From a checkpoint of a small mixture-of-experts model trained on Wikipedia.
Size: width 224, vocabulary 16384, 54.6M parameters.
Experts: 64 experts in each of 12 layers, a softmax router.
Training: a variant of Muon for the experts, 440M tokens.
Below are experts of layer 10 (counted from 0) of a mixture-of-experts language model. Rows are named router (the router's row for the expert), gate (a neuron's input weights, with its number), up (a neuron's input weights, with its number) and show model dimensions 0-223. Each number is 128 + 24 x the weight over its row's rms, rounded and kept within 0 to 255. Numbers have three digits each.
After each expert's rows: "mostly gets" lists some tokens that are sent to it at least half of the time; "comes after" lists some tokens at least twice as common just before its tokens as in all text. This comes from a sample of Wikipedia text that the model never trained on. Tokens count by the router's weight.

# expert 1
router:082114076132125152168136136127090129151090100139098122141080121111158107082186111157171137088118120133128182129147151116170134150132134113094139122144165128122156107132104128163126134108099133108121153144167177123148130174139123132130135122123144144094061128109122080157113121166129132110152073143143110137126108162134136140102103112119090124151151122079103141125126117175096088152147125108161102094128133151113103164105128134109108110094119155156123117143169125154129111142126118123110158080148138137142133095090102129133164121125140133139164108159152149140174161152110142125170123145070123109144139115109148104164145125120072153104134102138121109135148095150143120105133
gate0:137133136155134118129139106157142073126101140084119113155149092143074109157113128114124164147101146134126101125097170099062137146074118127096157121121184155121091152143167172155131116131127148099094118135142137134161165112129179146143113153141116166101100148141108150108094092113170144118162122126137119103077169125088083125132121128126176134108120066161077110148148151154135112147129143096117157127139134122129072133112146165135136089137114153156113108114149163112116151119112125122099154114145103157138141143091128155109123126146133124108099145108128133140137101124138090123169143107140159119122149137130152157153109106192120124120117132154095114110170118158144122119127
up0:109166131137117126113155123089141127099150123110146167147097176129140157089163144119121096113173137126115154119142096157166152145147106114125120146137066130075145133122115121128099135126133112114164126136109130111142090120125103125111140138149069128167152130105131139089173164130083119135095120099101126151182084161196133109111093146103120121160159164127150158127132157096114144106112121121151126126105126138115111115124097090180140111145163121141143116157090130098126111125165122151149090158125146103120128106170146109152145083115114091146124087112139149073118123084157102116123117146103137181124104114156130153120148164093142169139142106126143144127112131130112096116162
mostly gets: "group ", "species ", "system ", "development ", "ations ", "area "
comes after: "the ", "a ", "The ", "s ", "his ", "new "

# expert 38
router:149135117095181158110167132102123164144132143140157126132131113092115140123122101163134145138123135143144143100168154112153133125118147110129133126100138125123157127158149116095154164141124124138095150142119140174106134122142156118157135146116147098103087085111147095138140121171116125139106121160103133130137076148136135140101100091112070145167116129130116170071108080148118117160108112110151150120088146147104140095069175114138122132140144141098173106126156142159144119128080123120099141104099115154081185136121146144162107149104123146084144128117144110116131120162142121127127147109120104124145188107111102141166153146086092128082111105175148105179097116161110117109132
gate0:095118154157117137148144119129165167158118126131077121114109130144183142123111168143113153099148106155129122169149179098120143121134123160154176159149169158115148147111123104042136106109169182095118122141131099123106176074124141116152120173118161120119126145158107158163121101109081102147134132154134094103164106092165114169115116153114146142131140099135110115114096119131097160117118164165133134144132172145127159127133127151152155136154112134127159109094108137140108094099098172117138135143143134125099177114131123112129096151113095102162101126111118077131154151164141122124141123119161127128085112128123120139118109132117138100110127172141101111145114113147143139166113
up0:136098135138141086115082144147098107119099172161111128117133095133165112083165116098086084130114107079108117167143149138149129155168158118137138167098175120103131125106142184152150129094092108151116142115133113146166132139130116113126097170134123162147104139175102101159133128107117170124129091099154119110126146124124088150143109124118150119141127135130093158098125164123180161171146138100095103162166128138135153103189139177122161101105148151141135111119098133135177140129140140119069143114090126140136128113124126132120111130110133119112121105088110088136159139122131130134127131149165115118098145112132106147165073131145080110179150118110148142112139127129125146133160
mostly gets: "their ", "his ", "His ", "local ", "her ", "military "
comes after: "'", "of ", "the ", "-", "a ", "in "

# expert 8
router:093159108130132185151161149145111120123109152168120133094107156099170125139130137122164139102165137157150142112184141128130183127109113126138115115141155135093107108152140157108127096113131113093157137158137166127192108154140106103109162147109140112139117102165138105082103147167088130107106077137132116104114128142099132103137099127166104128117080105099133156129097089140110099103084115168117113144150117133084153148114113114158124102125107148136131123143170107138121131135093132123120164121139140120126139161114074124137136109155165126151133102181137125104100174124135085140166157146106126122107104176127149136103143106103122132119167075135109162159152123140133143085151
gate0:071084131115092108174063151122159152151096108157119145120131123130120138122135106088107090107124125108104106189161153192135146129166116120071133112131143097150127135147142123144171115142108136174105148107134141135125094124139109115136104149151126111171145166098150161133160175126103161111122086134114122111113144142145141091147080140189161125134124104104129158166150157121146165118133109147130116123118152122169177125110143157119140122138134166118132125144107103075149149142103129122140121134119150142148124119184122113113126108119138145142143103127134144102114136107088090169100115100112155132139080114116145113147105123109141130118138158146152118148132181119159170086146
up0:106095145126131097156108181132141151142130128153102120123164155161139148147114102134125090126113150128178156146137135177102156137107154090071153129128139116167107087171125102104148119157090143135135158124122151179164135131146096121138163116138142122133151135096150152121135098137113125102153119125100135136125106129184126158132086130189138133167077078089162132139137149131121136144127107137110076096120185149100145158115161143141142127077102158135158145143083121113139138110111116136145147127143096114120112088172132131142131169136131116119123151139089137104128089129067116147129157099087166149105100125122168093133106093137126154127133124139139144130087127123130136111102
mostly gets: "He ", "who ", "have ", "they ", "has ", "It "
comes after: ". ", ", ", "that ", "he ", "The ", "which "

# expert 39
router:118168139123133146121122132114119097146134101133107094145113133148164155120098125134139121153158156145148135170128094086108115149117134103167163126137091131137088116103126103121137154123121199167134148117095113123107148108126117151097106161116141125125140160120085170166147101093148119126173163130165142149096120087130134120146169139121143161102110111118065100088137162083174135129137184132095123143174156142131129111109111086137155119182134100127122172134083141123153144096151158148130127092126086143105143132114099109128113122134108156107081120149119177147107164147141137097148146109138116153080111162148121134125120106103127125112146134104103121103165109110099119167147
gate0:113164114128149137127048125150116146149125115103115077175143124139161139112143086132114118108143087101131154140143105148128210133114124118107147157144116134144118178142138148110098106168146158124090127102133078160131106124121153129130083143112125128151137159081103154155130116140118117152120095143061110107145143117113089136144126101128159114091166135090142139148139104088131128092162163142121124131076138099134126129145114057127089157136123111158099096131141155144131119160119129166121161103115103146155115132142139120123143121126146118116142150082116146126161074114113104133182132143087099129103127092127105140128124112152117135146094140112113140132104142117133121085168
up0:168133150138083108148180126124131119120142168153194167158132131137102145119146132126104100144130141190146123135125121121124080101155151102088124121136120137085104091095134106142140117089104097107149115165152160125086135157150141096074142133125131139164114117159131116177151097097158126147106140122176129123118133143164160125109129159133106141127129139135100127095108136146138137153085099134132111140101118131093178151146159173124165135101163134108138142110145125097131120107140132120094112168122144087169150129116112152133122137099130103138135146116113115146060150151105133167109102105182083123121097146100172135101124126130098134100116117080155157110147090137134101135126
mostly gets: "\n", "However", "\n  ", "\n ", "        ", "\n        "
comes after: "|", ")", ".", "==", "===", "="

# expert 31
router:162155105157172111088162113143145129126142136125122119138177110105118133139112173134132122168130137113121137128171147118122092133126130095154108132086126113134089125154139095129153176148140137118101174126170100157143150094152140110155154134082153116126100143120099122103168110136150113098137159105109152114105102134105151118141105133120120127136126130185160139105082153118167115123112115109124148093101106144102141122118111131172135154132163143093142160104175137128120156129138119099109152122112077082156138137194166144114107153156136148114122132086116132132082094099149101127132171093147109121149164126081094145155142136143178116089128105155117093142113125166075125115122
gate0:091153177114150137104151118162111144123099129129130125117154108148158106159137153101161137117104124170089124135121102142138087144157123168109106120141119109118129147162108118156105129154118143146119126121110082180126074173120096130155108155133101114138085152140115123085177090088137132096138159095162142110109079133109128150120144107122147075136124169171120108159076129123128101120119102128105126124113149113101188174129140136154135130109167125158114144127141085124106115122122132114121154101177146137125156102132152140141141119103131131106137127161080115164169092151126143154175162121119132132150173125129139124097129189132137115123106158099122109114108142078116140124165
up0:120155150160092161154138104112159111117123108098070111104117100104160100113132121100128177101082139153102153156142168129096114110091119108164114123158118152162094087121135138141151096133127126189153121113079100081181155143122140116166118154125127124089128118099131081116128163094114107098137113112144105125144103096125157115148141122149144118111148097134169135108105112127129139154136091149121135151139111145152088159106116162085100116111144079118140097138132101151112094132073114135115142126136145135143156135158107190145129096149141151106141105121132137134105146134109110122125166151125068112172164115123129141132080115097128141120168162110113130091141127118104106118115
mostly gets: "the ", "The ", "his ", "their ", "this ", "This "
comes after: "of ", "in ", ". ", "'", "to ", "for "

# expert 35
router:127158105127152148129146148187101105138113136119138117102180140126156138136093119128142098172142132084113100106113110096116148136151091112119129069098124124106117128116090143123134107141120091159159161135128100129137145118104150111163108149162119123093140114108174144162158119073160164150112139135143112160143153131129105178115146146127173087137123131085140105149143146136092128153123152153102174155111156154115146160123118137136103143117114173083103124131109137114089104112127147108135099124149097093079107108163114124164090096119119139156105100140130096126132184150136133178131117123148126155141124163122124145165086146140156111163135170131073127121108104154099163123127
gate0:096111126100128114183123151120123119123116143117087119128175126122136147136130147150118132128128144133151121084061082131138109125136133132109169115121107145098111107096119137153095093119118124145137130103102153121137121135150077118130137105140143119096144104146146104150132149121135126123086161134114112152139155130049140149113124106161137157077144116123125130112096142145146127137101123154131138150106174109149180169098140135157065136090119114147115138139141096144133122117143131156109140115102179206096154109129162168159112131129134113123118090139170139124112123161125088150146137131104090144125157081107149112147177106056147164102106086150104120132131135101147112145152
up0:066120112168128101163138168114148112147145132107129108122109105090142122121142154157131116120143163106155173084140095166164073173175096129127161133135122128125122099103119136169127098141118105156173144118084120087128131120131100138164101104128123103113130142153120122134097162144110095111067126121139139167146152136082137151090157148172129143075133111136144116120126133118182164128100111136113112119112119124120162152112131127106101132140144149109115145131143138146112111078121160135099142115091175162108141137106194168165142141148138143168114153118106100117088122135117123124164131134091115154145109112103123113157148155104131138153087113144089118126118114127143119182148
mostly gets: "== ", "=== ", ").", "=", "\".", ".\""
comes after: "\n", "\n\n", " ", ") ", "9", "6"

# expert 12
router:135154122152147147106111118107100179108142120093168109142121110148079128114085126121146147144126150121172095117149123091101113134153111105128143164108108093153099085068125125122129123149135146159150092147151105142157150104129157155146117118165177135142104123120094138137146119135150113116121105096125125137075109152161157153157141141126099116130146148132093134152113110126142152154085140186112125119119119147173094113154107101087118139167104146112126165126116139135171139144128123162121151131150068207156148159130140152091112139120146141114088158140126150151114096124144144130106111108153122156131121106135124104121095110150098156133152159134081179100154098130146100172129
gate0:168083102157153138168107123159118158116142091114133113117134133188140088114106182144175118121107153095145128160130126112124117151131110151093139102095078142125129079126181154115136103146079128124077134094097112156172078130142165137122110110140119101131099107153123119084117097141075114113149132118142151141159138142126128160106118094101104139122078135135177096136111152143113103119105104134146147138066123098150137136116170129144132161110162085111156101130091135138119130154131080062129176120132136138111135107127134147121118127149161077129139122141099110104175122149149144146144122145149126122132125148130141123081136110110139163157110118137119126116133124127145153105140
up0:155145095142142160145097119166121146134157161140109126132111153131078156142118119116147139079090083127105109116129105134116106130116158090112111101139143094159138123125136138127084116110146102160117147120137132103135136109106109115122155157123168138151073122138176173131117075154160115120140095147148143125162122109159114084106112155136186141104101126161149118101116140116154144101102122059114152136146172156138154166084130133119097144136146111100080143116173128126131137125138094165149170144126140103133122115161099099128113126125113120125138051117119116144131121106085153153133158114141075112152137071130145127141135098115091124116138134114105076162129140149136138100108
mostly gets: "\". ", "also", "Total", "|---|---|---|---|---|", ".\" ", "|---|---|---|"
comes after: ".", "==", "===", "|", "== ", "\n\n"

# expert 6
router:101111115120127193162129153126117132139112122142120134126096123102167090092188117145151149110135114139146174115142156119169117137108118105117134133138161130115181099106146131140112132120113157094144147130158170136152129160120116124114147114136154137105059132116133053129097111179110105112130074155140093127094123137119140140101122127142099148150152139083106143114116084161113082135129133117161100090141126134098097142119145114117098096099116142183130149135165114164113121126121104127087162088144116137108155100098123150126140154136120139148180125148148138123166168147133158116158175141095099128136162116140155112165152138119081128127138098116155126137100107157138105096149
gate0:099081085086145130087130170099134113138135130123122117108107093106108137115109141150130138128150130164092130163106120117184134133079110148158125132114116147144146136147116083109127072095098125119102103133112144129087141136130116150110124116127166155150108145150109142157120146177131142119128118141125131123136129159096141081124106138120112097141162110108187136119127102086083147146130123107092165162148109163168133156124102156116099145163129122066133123092100104141134137087141119152143131129158165123121105099113135137120163157113078151128131141065085168106137099155110123089123150115145170115133149123159117173132097138125177114142117144140110146165154099085125100108124
up0:094156143152083128180141095131117101095107167137097099139151165168150115139132160119144158088132117138174100140125134163089138142118159109178180114167111140139090092149094101164097112144122140099152148140127121146166105141137155112147139130126086132156124125122152084112184107117122102100138129125134150139143090104156137137139142125125160150128103163100055107153122142149114131111159116109138124140111112137126069138100152137158161095142120088135142120097117112110075147153138132111117136110105107146135133122116118155105150143164140097136159156127146091138140123089123103127187125123087099133133125111099113091127164113119119143086128174111137149128106159163111101126106
mostly gets: "development ", "species ", "members ", "system ", "government ", "music "
comes after: "the ", "a ", "The ", "his ", "s ", "their "

# expert 50
router:107144120166135137147155127200100125085143106159169117110155108104106149148121140125056110154149096126113129124189134137141140150147117134121140119130124130144135128086137143128088139163134104108154095116123066093159104148116123151083088141104131105110180145153101111134170135138129148195116141115086160159120149117139106124141153104112138122107110115102158107168111128116121112152121144154087143136150134147164125122120173096115154145112134124140083098185133136112136129131167173154128128168159089096121105137152139131116117114142161111150099159113128173133131129142102124158125134110149122187173158148147101138139132167126126150137114161112096092128134132117122143136101
gate0:116187108129111119079094137154114126077092099158090094117109144114145121134160107094154128124115122105148174125133149137143145141111133125126136072185140127096105146143091154154144111087113100133129111141127147128131119127137134131141130127141183105115126106114115167152126169119080123133144138170118133154144175189110119101142150128128150116123136118091110147160119106114096151164147063137117150117124092165122134152125153104133124141152136138147095123123101136162156136156139147113127106130138122121139122120136127109166110134129146164164118175114147152072188167108120129132141153127184100097141141124158152118109102104149090119164129105111203135153145103120131087118120
up0:113125160152151115129162116107151092152101126108147158091132106104134110124125106139135178146126163137075120142143073131075123096154140126142135139107111132176135099101134122141121122142143132121142134131133140121142145128161119143138123120160132164090093135151136104127117110148138160141154168103136124080149097103154092127075120137127151108092123132116108145119130146092137155128137120154122183160154175099134157117148098141095153133111150125095148126096148092107128148099136110115109158109105146132097144126117112170113138071141131111124090064149127148177071112110145147132138086126103179114092140103125113122145100159102118128113104161161130152061106168132085159125129
mostly gets: "202", "199", "201", "|", "200", "197"
comes after: "(", "in ", "–", ", ", "In ", " "

# expert 48
router:110120159153124167103075112111118134129139106108104126112146145136124153097160101080113093142101127162095176103163090123120118132146160132128129159116136133111114124115140159118146152095154145090159133113124089115129134123122147161104136166140124109121129162172148131135156114139107175074105157078126119159112162151108143117133167105148108119132154141146130149088145169096141158153116116120119093146086127114150131102161099146138110157110147107152137150090121157112101159109119127149166130168170112142109100132153106088102115131134111090133146114096150161165100090146141079089161109127159159159122118106145126112105111102110149085132117120162104170089121130157120099095088
gate0:101145138085081177155117140126153139121108131150139123078163140101164138141139108124128136150122127115132109141131140132154085159151142108077081111092131096162139109154111089135138091140153123093117176143101105159135120133092131132127101131168107100125136132100128101158140155131142079106139098158122095101117116113148110126136125110120152167185126107123099112167101174102154146161108088134132114084149073111127123134106131117065131160141138116163142126119124155170147105120116143134180133129137127143158161138133147119112131145113098151144163121154155104088169146118110123096118150126115093125154102114137105093103117171151132136113158147140174148122112150157138182128085
up0:130139153090076088125165115163164118091150167113101153102108137123159144126144111134142138149110116126116157105084143101157124123121145114116130131149132099140114098173159121130113109148105113123148083133148106136152171129129114138145162098136115108142137104148145113101107116111161101170153167129144125151179111129121107126139149147143131132147175131123170132131094149131123165125116125166140151150155153128154138139111163130103130145159155094094170129105112102157171135181138121125177147095128151137107174136116135160136132182118138149103123122147111099122072150160171170142145147123127074118131116121142115081158124134125085134136177142137157164109072110106150112179127
mostly gets: "during ", "At ", "During ", "On ", "October ", "June "
comes after: "| ", "on ", "at ", "On ", ": ", ") "

# expert 60
router:168132135152145134144133143124126109120115157089160145123126097135124105166142094096101135102142132146121087139124144178135092100151110109140158143108086142137135125103107122107084100098105115132116147108162135123092117074126133117136135148129168133099141134146156193121123135142129120079138157153122152123107133140141160116117141151144131110130161129124162151117126088098114085141176141129086116138170174125139156103146096113165131114145159103109163138138126096173080159134120114113119177189123130114129075174140090180134142163114178136142132132148126143084157121155166109113101145093158155105109118118153114115156125114112128095098134116125118116095142141129180117146163
gate0:122109132148120114140104140096091142146156103073147145095130139087171133149135153082135139115088167127137116130138137130092114092160145136145126170093128102160129143126116096081138060094170115141158139161067152132118188133115086129116144126108128140198177150128104127140155146101125146120128131119081154131096130129120150138126147155147162142124138138097110104169119127129112163127105126083105164127135136151117125094140089104106133146140119115104123139126126121130111157125130107131133149104051101147132139143155152123134104103166107152128110157121125120072128117099133105086120135099137145094113116159143092171100106145177135111165117157106113103124119110101133142143129
up0:126162134110132148108161148160165130162104174171128108137091149150079103143124122178102112124154096129117119149115119157106151208092123141125143108160145134067134161118113149142154152154107153146084150104185082153135029115131157112126105138156090097094122093122134111104077136143108112167102101121175133085166095136156153122134122111098139129119134153119112150123145137129109126114134102178143116123128130130128109142130154132141116159121126148131118133121131134118135126113112175107119104124179155122126108132094113134119130131114145146142103089094118145119086150153127146150114132120094108148128103105127156121130126126110115153104152093159083149120131142142154142113155
mostly gets: "dis", "pre", "dec", "trans", "sub", "dep"
comes after: "the ", "a ", "and ", "to ", "s ", "an "

# expert 54
router:139148082137155152107144126122125148123145162130157106134117106151109128121143167157149132124154138130171164088124140112152148122086136125132153144124139088096136138132187107152125141160115122103103153140163135169141125143154136115114097114094167108120136133147119116129119087164147085084134140141121113115099062150119109143116113084141092115148130173138119155116129138138139094127136119129178132083112090148117124132111147123144124168136168169091176124071154092158096136113073100117104119087120116111093156125177139170163125160102135114132129140111141109116112096120151128111137156106111094119129163100123127139163161151108132123110120100167144076172101126165111096120112
gate0:147098133100152157150126120098122120142136139145156148144142136118149141088119125106132133139130156113153164119131137144146139137141115162094113132129190151132132091083160132140150141129099125132139123127089086117133145111108155119112187139138141161113100151158114141155122112128098146107115152144113126127174137110197116092150110132118141133151108133098143121136156154118124115136102115115135111128127149116143126146119109096166116095119114149148184151117121135160094098184123106131119125090107122099152140073141080108095150157096143165134125147142158107120102152099140097183153097119184141152130128090140128159168223163098147113133142117168139110107105088101104141131160
up0:157114111119127139126115122125112142148104102113153093147129138141129096113104129136126138138151096117125117127150096134182159111131098093128107124085110101153129106114102119102089155125163163115149136132168138105096100167119162111158149099099103104096144093093136121133135142165128115169149182111115158121147122098108145142161120127122125113113115136169126165124112074170139147152127106159133149117118111101148129140130110109109188154135145141120128082105130128139168101115143085114159121145123129125070116171134122076199149108163141117068134094149108175114142112146161124137110141119087113100109156133114132118135064149116090154143088093157112136111113107146159128107137
mostly gets: "this ", "many ", "same ", "some ", "these ", "two "
comes after: "of ", ". ", "the ", "with ", "in ", "a "

# expert 40
router:113164108122100112087135133133113109144126121084116123165146166129152151142117148136139075122141119109104152114117162130127115124148129121128137101151124137155113137121099064130164111170160108124113158086120097145114136125088143098167089129116118073135126135116107106129154163103137113108155108133105117151127128113156089133136127136144145112099146124102107108132142160136103149091109118100123138155160129109145119107121092116112140185133139100188097127123139140149147088108066163136120085115152105149135121115173137128152155096132138080121089092121113148120108128128107115155169092166126169140114090166121084115155115158174158088161128156154124145133163189121111148146159
gate0:079117095101129100098162085167142109110099120115122126124107109155101089098128151104138165146125137120112122115188146121097128169116118127130153118096146141110147124118125110149163132171115128119128115087113112170092095140135131119160148089124169106111169145159137116135134147127107127090114085095122142124115108120068141115152123128122166120114142129166139128131130139113136094120111122106108141077118130097095090132117106115129071150143143137111145096084133175185109118112095123100137101159165102138135160130133140172170147131115118097099156117139106120133114142111180135079176183117091153164112131139131132117137142171110134138147108083157144146111107169149121114104141
up0:146110102094163100164126139122093173138137140109126113128128153108158139127110101160091143133120094127183153109098135135148148118114093111141115151106100161106131168167126152116095149102161168113133114151124156123120146146123146161135084150175115164190177140127127139116115102120112112100151142136152132135124173106148111136110109125109115117105155172120168141124144120162102126181142140129157147203146131135133128126133130088201183134132100168173122118140129106149120135149139156118111164102134157138158100116110151147130081109122137150181105127130117160121137090130139158145124130150143110130136181087136125102147139122129141155106162137145134134151161140108108077134142
mostly gets: "=== ", "vs ", "GBR ", "ESP ", "^{(", ".: "
comes after: "\n", "\n\n", " ", ") ", "1 ", "2 "

# expert 27
router:141134137158098092149093123150138100168120107115139088147174121108106149131100113144107109149104154157107146147096097118140096137144115135090124084116101135140100122131111125117154125147156110125161132122126168111156165116134137111146096115106118123140087142132140118139182157102122104196106139094095092124140144144139115143149132159150153157112174106122165163148112179077140157134159132161114089141149143129114164102143115142142138132140161083143105101122123094131172130098117149131155132152159115105139098122130131124073124143127151142138101125121111105117100103107143155131145136149173141182105118107164153162093131163153151105171109138133150172148134147166108162165077
gate0:106087143122137147139162166163133129138137153144171103105106153153164092118128137104104115146104137177130148137111134142139133120117127172138144099082124158130136201156120137127123125084079127084106091180100165107101097108112170137121118149162095096126108131122174114099120086117110147144103120104137139139106114167125174145135133168134119146124168142109135096136154137140129130117163139141131145092149112168168130174149119154129113114183129107129180176145140112122138154187095137116141115102129108137139112151129146115079120145122142091127112111111118126138177132159158126106121110107115142104086121111142138127108174137125108139139131127079119100152155137129129182152106
up0:155131129143120075162083155172139143103150146114086133160135105115119124158131134117142109114151092109109141132115155103119151099143135111102166144161122089122102064120128126149124098162141105169119131098101094131123141141100106092132144105095150169120148153129107146114154127136154152114157157138121118108143145158130114107130146140138171131165118095135152160122133111080171102076097110167111100140124109101143108092092141097092184120137102108128118169160129135147117124101184119143099142166127142123099122102107127151148146137147118125100128100176106106140118144092129118151132134131155097111183147148093114120104089092152141141095117137156129147133138113069114085091116
mostly gets: "—; ", "%; ", "| ", "{\\", "', ", "}{"
comes after: " ", "0 ", ") ", "1 ", "2 ", "3 "

# expert 41
router:148115129143117121162103097160109110131095056147136120153132130141151144152110111153087111125168110138128119086101139109128129109144135082116099119147110109157158106074126144126109159122119127118133142096138125153141123112138157150093152150152131110096086165106141161149177157155127101138117126138154119096071154116152113133096137135134138137144164119122143089175137078108123134184091157129115090138152164114143141072145124119146175111144137077103108136145108151120140124133138122161143126176112108082130083096135178106170136134114193150140140158115159142085141106157147125127120125103144101129150122111157132123131123163118143162118110146117110088116120150119137156149160
gate0:116130102145154135148134104157119125162148122138168119139102099099122130095154110145145125117114153137144140118127121140144131149139145145112125120146084164130202125113107152142138136115135114116138135108171108165110145096146097121117130146162046138153123149144139139132128122111158162129112119155168126093129185125126085175101139103107125108067096125134122120094133123105134113105131129096132124174120138125094124123169102131106100134129124101176097091119107123108147131141140140106156104139114136133119143132143130153121131110218145162181133126116189149107120150131126143124114126092107120113153062075142176146087124158153100143120141117136175146150165157131162142137115
up0:118098153130068093122113117113155148117152103150129170090187197068158170167094116087110093169169154111124160126136134144125135132136123102126069141118139148132092111171160144124109129153136158113134135144106164142141151143132107111109148160114183117122106094141154143104130142146127133101163092134143122136101133162156141133139131109126126166174141104115121145087152143165108113160143152159104110123118150133143171114095117136151126112112091133113136110151144151172161094141105130107075156132116132097123117152092121119129121135099111127122151135120132102136135116105121160134119155123150117141074141155106113146172159092146121134152095132101131117102095167157091124134121
mostly gets: "tick", "father", "people", "guitar", "film", "friend"
comes after: "the ", "a ", "in ", "s ", "his ", "Green "

# expert 59
router:163147167162132139173136111167159129126155148141123112144109103142099120125139165069088158138130109105142158125091085103098144142099086119126144126081114168160121201116114129140161146118108110155151089110163117093158117125112152143098148109135121107132140096103094162128132133090092084160133175126114134134157146123145129160143108139076140151146148108128098124121171115168099155113136133128135094158111109080105146132121089108145118113126126139106129125154086112146144091121121153119113099163120096127136150111180156136129168093132158108142076103134088130145110139149125106108144128129139134134092141145119117153102181097130120123170117133119159149113138154145129176132129
gate0:125124144115172142160120091136163132142108186149157153136092144089128090118175139158106122147153124119112164112096121130100128113120153105118172127119115126135137152075114102134150123099170116129133169095140161093175050174102098154161072136137132103170110133090123122124143121133133137112101089119169129082112118161106135176132137145098153168157124153140130128137103105113112133100127147121165139127141111099101141156107129110123107085127143133110105119136096102140095107126132132093122128194109137168105110160107132133137110123088144110108109125148104138114130159167121183093110139133125113089145141172138145130117149126123108107123118141125171130117104129129171115126093
up0:111139133081120155109143141125077149145111149092149115174150169114128117151149141181100160125154103105112113126131128149129150160130097084134152148140109101129112151137093127141172116096174099130145123134124125113144117150150143125143167128129093123099078132139131131154127143128152172150091114153126126097130137135123136113106183109151125177097160171144138094170150116158116085140109164113151113108123152122144123151138086120133108111135104150135117153098106160127093164104123138138075075159104083111137152098101129130120128115144197120089123159136126115125138176142173121122172112108124153116149142186149135163090123116138120150114113122165126123148111172115113150130158
mostly gets: "″", "== ", "See ", "UTC", "consists ", "• "
comes after: "\n", "\n\n", "|", ")", " ", "."

# expert 3
router:141103135084151119125113083088168112157147122075150090128166122085177138152124124139110142143107116138118108125105123214169136105110144126133137113168165105107138098137147131135112079111109124129136110094116124124114081111129140121129129146175136131133111120121130108120108138140113142094109131103123114118093132126122156133121097111115124125128112139163120089083139140109118095128117129093130148114117133112122148138128145093087144107181177161133120134087161129100084147109138118127148089142088141154147130102122131156110105128157102127113139128130108106101119103139087125111126122152135150129165149112120131095101129167126199080107140132127136172134116107077222145157116
gate0:129143080181166089143113134148103122086106140160105108107167151152100148166130146145116127114116139108122075096134156144113146117086139094123130149152160168103113122150132159115098090116147146142124117155096153100136065118141097103120124144127109131140134113132110128118129129150131125148092090128134085130106130110137171150126133117168129155176164079133143146155115115109154158139096108141142131131165129115175094099110095120111152127113142139150091149117160110080126105139109099163120167142130124141107117094096083146094135138109145133103122149177152164139105139128105069140135138154188112124150112154105137162110155124112134148106121105108115083125138178098161123150143
up0:146098110116098093125152122136152119085117136150135126144128117150131113101102148091098126120140169117130143103128175095122115170164068119114136103121144141143116147098125135147091147085099130134111144120113117182114104122178173151137103117149118139105150108161127107109113135132180128109137132129164148110129152091126126148103129110177126122138098138118093134126150122137148125090106091142094123072134112130131185154114114123147138134149162167155135139107160093160130141135171153177121117088098159141135101125147148122095090139140108111127122141068166103108122106122081126141133159133084108142106131119114149206111144171128099155133125161142135134115172095131138156093151
mostly gets: "Alb", "San ", "Los ", "Cal", "New", "Cel"
comes after: "| ", ", ", "- ", ": ", "of ", "the "

# expert 14
router:147145124090151100142124104129160098163117158070129107106175144090152139152125128141148123140133118097132087145089086177117115112134143147130100113135180098092158132141128139140111107131103159126124096133139136129163099082167158118120133150147103157135129118102132128174105111143136187109107173091132090126155124132143154149105135111131122098142129129157134121081157176122134086120138111101126160116112139125121126174095166124145124101197173115132157105098173162131134110111126126095139129164135148135160152165104094168100132168155121143147161117140111114123121131133090111154101115136129132129158152105114144095133110149067180107113147138120139149124126165116133108123103
gate0:091100137137122110132110137124102156144140115115117145165115142128107137144095117112134099114119105079102116085120135165153173120127150108113129083138151138189144083130089119107123079161128120098154144148105109122104108130125098119156119127142184138162142098178128147155077164143140108100097123131094146101099109130113129137149129092125076113137161132095092135121132154157141120081129136113124136130136154138146125099121152094148123106115123091121151129171106116102146095146110102111135159104089134189132157124150111098112191176150102117135086137131131093094134139151158148162077096114103127125115123152116123111112118130135088125159085114130109135107134177104082107124135
up0:138139116151160125138119066134151093110085129163146139094122128106120101114158149142102098133130131150151139142086114095101113143108132142125151143106119124107084164102181103104151165112133144129126143123154140138130123126164104134147119117119097110153102167114107082122129115108128144135158120105126151148132092119110139139151155141095139166076113136124142116135180053081123142104147149139157115119119102129129099171139128159104124133110117158129095108143179145123126163118152111176108099182113096122154116111090128132126126092121118118099178132125097172162128154149132148122133141138162087112152086066151137117127107118111166114141128159088147131132115090148172128179130
mostly gets: "Sh", "Th", "Ch", "Ar", "Ph", "Ter"
comes after: ", ", "- ", ". ", "the ", ": ", "of "